Weights of a small mixture-of-experts language model, trained from scratch on English Wikipedia.
Experts: 64 experts in each of 11 layers, 96 ReGLU neurons an expert, 4 picks a token, a softmax router.
Below are experts of layer 4 (counted from 0) of a mixture-of-experts language model. Rows are named router (the router's row for the expert) and show model dimensions 240-319. Each number is 200 + 20 x the weight over its row's rms, rounded and kept within 0 to 999.
Before each expert's rows: "comes after" lists some tokens at least twice as common just before its tokens as in all text. This comes from a sample of Wikipedia text that the model never trained on. Tokens count by the router's weight.

# expert 43
comes after: "2", "1", ".", ").", " career==", " =="
router,189,186,211,163,187,196,195,194,225,165,190,193,180,197,216,199,219,231,179,202,197,204,167,154,221,205,197,193,181,203,189,193,173,186,171,208,177,194,211,199,211,200,185,194,182,213,210,209,249,184,201,230,204,197,169,216,194,225,225,195,188,205,206,194,188,170,214,217,211,195,203,181,187,203,237,167,180,179,204,178

# expert 52
comes after: " R", " D", " J", " L", " | R", ", R"
router,189,191,220,200,207,216,223,197,190,208,184,185,183,214,222,202,217,189,196,202,204,198,173,220,217,226,196,214,186,248,170,211,203,201,154,189,166,174,201,218,206,202,190,182,200,222,220,194,203,196,173,243,229,182,211,174,209,219,183,217,183,185,193,188,188,177,222,194,208,186,215,203,189,232,219,157,201,159,181,208

# expert 15
comes after: " |", "\n", " |  |", ")", " |  |  |", ") |"
router,196,208,234,170,224,201,228,206,206,164,209,215,189,208,242,188,237,230,188,202,215,209,175,204,230,221,160,192,190,230,176,191,188,203,205,173,185,191,199,199,214,219,171,171,175,193,223,229,210,176,214,224,169,183,182,190,190,221,208,185,193,210,231,195,193,187,189,225,214,171,220,182,191,219,195,196,190,189,185,199

# expert 24
comes after: "1", "2", ",", " in", " of", " and"
router,201,207,224,175,189,211,205,202,232,181,202,186,185,216,230,214,220,226,190,194,226,232,171,195,230,218,185,205,188,210,181,227,198,184,190,190,189,208,182,188,244,192,167,181,196,227,239,204,215,197,211,214,197,173,197,212,170,212,203,183,202,184,200,219,174,188,199,253,240,193,191,177,209,195,193,176,225,214,194,207

# expert 38
comes after: "\n\n", ".", " | ", " |", " |  |", "0"
router,188,193,204,182,216,229,224,230,233,184,196,205,199,209,238,216,222,234,185,202,200,217,200,189,206,218,187,200,203,213,171,222,171,202,197,195,163,189,191,191,206,217,170,164,182,201,236,232,228,181,194,210,194,201,194,184,205,194,215,151,177,213,204,177,202,188,172,229,233,178,235,188,200,198,208,208,206,204,180,179

# expert 61
comes after: " | ", "1", "2", "; ", "–", ", "
router,176,203,202,166,212,216,213,214,212,175,207,217,214,203,219,215,222,219,184,195,224,216,178,189,194,250,178,230,190,240,156,206,180,214,153,182,183,211,200,193,222,196,177,204,198,235,218,222,225,193,207,242,176,183,197,195,208,234,185,194,185,204,210,176,193,177,175,220,203,183,214,192,189,190,206,205,203,187,187,188

# expert 5
comes after: "\n", "2", "1", "\n\n", "-", "| Party"
router,183,197,220,205,175,220,211,205,223,205,203,210,170,182,212,212,189,249,187,193,195,191,170,154,204,205,182,228,197,199,192,209,197,197,163,194,214,168,186,189,226,189,173,212,176,237,212,194,204,192,187,229,187,189,195,191,203,200,190,190,180,198,190,202,199,180,202,237,219,196,212,212,190,214,193,187,192,203,180,178

# expert 62
comes after: "\n", "| ", " |", " |  |", " | ", "|---|---|---|---|---|"
router,217,193,252,168,207,203,205,238,203,183,231,204,183,190,234,193,207,212,175,199,204,209,180,182,239,212,183,218,193,244,189,200,215,203,190,189,171,180,202,191,219,205,168,199,173,206,211,206,204,168,180,197,180,175,183,210,201,206,197,190,179,220,222,190,210,186,170,227,222,178,222,191,192,188,202,189,217,194,173,182

# expert 49
comes after: "\n", "\n\n", ")", " |", ".", " |  |"
router,197,198,203,188,225,218,213,220,219,185,204,229,189,212,232,215,225,232,204,198,215,182,188,197,210,220,175,208,183,218,162,205,167,194,185,194,173,163,196,189,223,206,164,191,181,212,241,204,221,196,209,212,176,195,177,184,181,202,207,169,174,215,206,216,192,185,171,196,240,176,218,177,214,213,183,202,210,194,186,167

# expert 4
comes after: "\n\n", "\n", ".", "==", " ==", "==="
router,206,190,230,185,226,207,211,216,210,175,214,205,185,197,240,187,225,215,195,198,220,198,190,176,194,207,154,192,174,219,185,218,194,204,167,196,176,182,189,194,206,208,175,170,204,201,221,210,194,206,172,201,191,188,172,193,166,193,194,170,170,206,223,211,196,195,175,198,235,183,230,179,187,195,176,207,218,179,180,168

# expert 13
comes after: " | ", "0", "1", "3", "2", "; "
router,171,215,207,172,229,219,200,224,224,193,217,199,205,204,230,196,192,208,185,198,217,213,190,192,207,223,189,211,203,233,169,210,194,209,178,199,192,212,204,205,208,189,191,209,196,215,217,206,233,176,194,223,180,182,196,176,222,239,219,170,187,211,207,180,188,187,175,247,205,180,225,182,195,196,222,214,207,171,209,197

# expert 41
comes after: " | ", "1", ",", " (", "0", " in "
router,189,221,224,160,222,230,209,207,210,183,198,240,178,212,241,218,206,199,185,205,229,206,207,163,222,193,176,199,201,228,172,206,186,229,200,194,178,200,182,208,217,211,171,194,196,208,217,211,224,204,211,232,174,186,208,192,169,221,222,184,190,200,214,180,198,199,181,229,207,196,212,210,188,199,200,203,195,218,201,202

# expert 30
comes after: " H", " K", " Z", " Sh", " W", " S"
router,206,211,178,218,202,237,200,213,211,190,206,244,199,213,205,197,243,221,197,225,203,205,167,200,175,215,203,207,200,257,188,169,208,197,182,198,167,179,173,183,226,201,166,191,177,203,230,219,220,185,222,194,202,171,174,179,204,237,214,183,195,207,231,172,217,187,188,209,191,169,220,185,209,181,198,163,180,188,197,194

# expert 1
comes after: " ", " of ", " in ", "-", " No.", " and "
router,198,186,212,185,190,199,222,224,214,198,205,193,179,203,243,163,214,213,192,215,211,223,181,191,212,245,178,198,192,225,182,195,154,206,180,198,186,218,198,215,239,210,166,184,214,228,230,224,211,196,198,232,160,163,162,198,172,235,211,196,226,197,222,219,189,187,186,229,202,206,207,192,195,210,220,201,237,203,195,197

# expert 53
comes after: "0", "3", "1", "4", "9", "7"
router,193,210,212,164,225,211,205,212,214,177,209,193,189,200,230,198,213,197,183,207,215,207,188,188,202,219,163,183,197,234,164,201,193,219,187,188,176,214,184,199,207,202,192,202,202,195,211,213,219,180,205,229,183,198,199,200,179,238,213,187,188,213,212,188,187,186,164,240,206,163,224,190,191,196,208,205,193,198,200,197

# expert 44
comes after: ".", " | ", "2", "°", "′", "1"
router,188,212,221,183,205,230,204,224,225,205,200,202,203,221,237,200,186,217,193,205,221,204,173,181,222,199,191,206,215,243,200,222,186,198,176,194,209,214,182,204,210,193,170,205,189,200,216,210,243,200,212,237,176,182,193,193,188,240,208,183,197,191,174,196,191,184,209,237,204,207,204,201,189,201,197,209,195,190,215,189

# expert 63
comes after: "1", " was", " He", " who", "He", "th century"
router,204,179,207,184,203,213,212,190,207,188,193,222,192,205,207,206,213,223,201,215,229,190,157,184,203,211,173,221,191,205,179,220,183,201,181,186,205,202,208,207,237,177,197,190,181,200,241,230,208,216,206,229,187,185,178,215,205,222,208,205,196,191,182,204,189,198,189,223,210,214,212,196,180,212,196,183,164,198,186,194

# expert 55
comes after: "\n", "-", "\n\n", "°E", "°W", "- •"
router,200,191,213,201,209,204,224,230,240,205,198,238,201,205,221,205,209,233,207,200,200,183,207,193,202,197,177,219,196,221,178,177,164,208,179,166,205,189,192,207,236,206,144,191,182,221,203,217,221,210,189,235,203,170,202,184,171,168,200,177,182,187,167,208,200,209,202,231,203,196,190,215,180,220,177,203,192,205,172,208

# expert 8
comes after: "2", "==", "===", " ==", "1", " ==="
router,191,212,237,179,235,202,210,222,208,173,210,197,189,225,222,185,220,219,198,197,220,228,177,176,216,228,172,208,214,203,189,203,177,183,183,189,203,189,192,179,225,211,191,165,193,211,216,232,200,173,203,213,211,184,167,212,181,217,196,150,149,201,195,210,199,177,195,229,233,199,245,223,196,201,211,194,213,202,170,185

# expert 33
comes after: "\n", "\n\n", ")", "==", "===", " =="
router,201,179,221,165,205,219,195,196,209,213,222,226,179,195,217,207,219,238,170,204,200,188,168,174,213,207,171,215,169,216,174,202,201,200,178,215,191,166,219,190,221,188,183,201,154,198,219,204,232,191,190,202,189,211,164,207,213,215,197,174,199,202,213,185,195,175,189,206,236,195,204,172,186,222,231,190,187,175,185,169

# expert 31
comes after: " | ", "–", " ", ".", "-", "| "
router,183,204,212,189,188,215,229,217,206,194,202,218,178,208,220,196,222,219,190,196,204,216,193,192,217,239,169,221,192,232,174,197,167,189,172,192,166,197,170,197,217,202,161,185,188,215,216,221,224,191,197,222,192,141,199,216,184,222,214,171,198,193,217,204,197,197,180,209,214,196,216,186,200,186,202,213,222,199,176,187

# expert 35
comes after: " F", " | ", ",", " f", "f", " | F"
router,203,224,208,186,201,212,184,186,198,192,198,230,201,205,237,219,232,209,157,218,212,211,181,206,209,210,171,200,208,247,195,210,202,213,180,209,187,189,193,205,198,201,188,190,185,205,233,213,226,165,212,224,194,183,208,210,195,203,222,192,180,203,213,189,192,174,197,224,197,167,217,176,207,235,223,176,218,184,199,182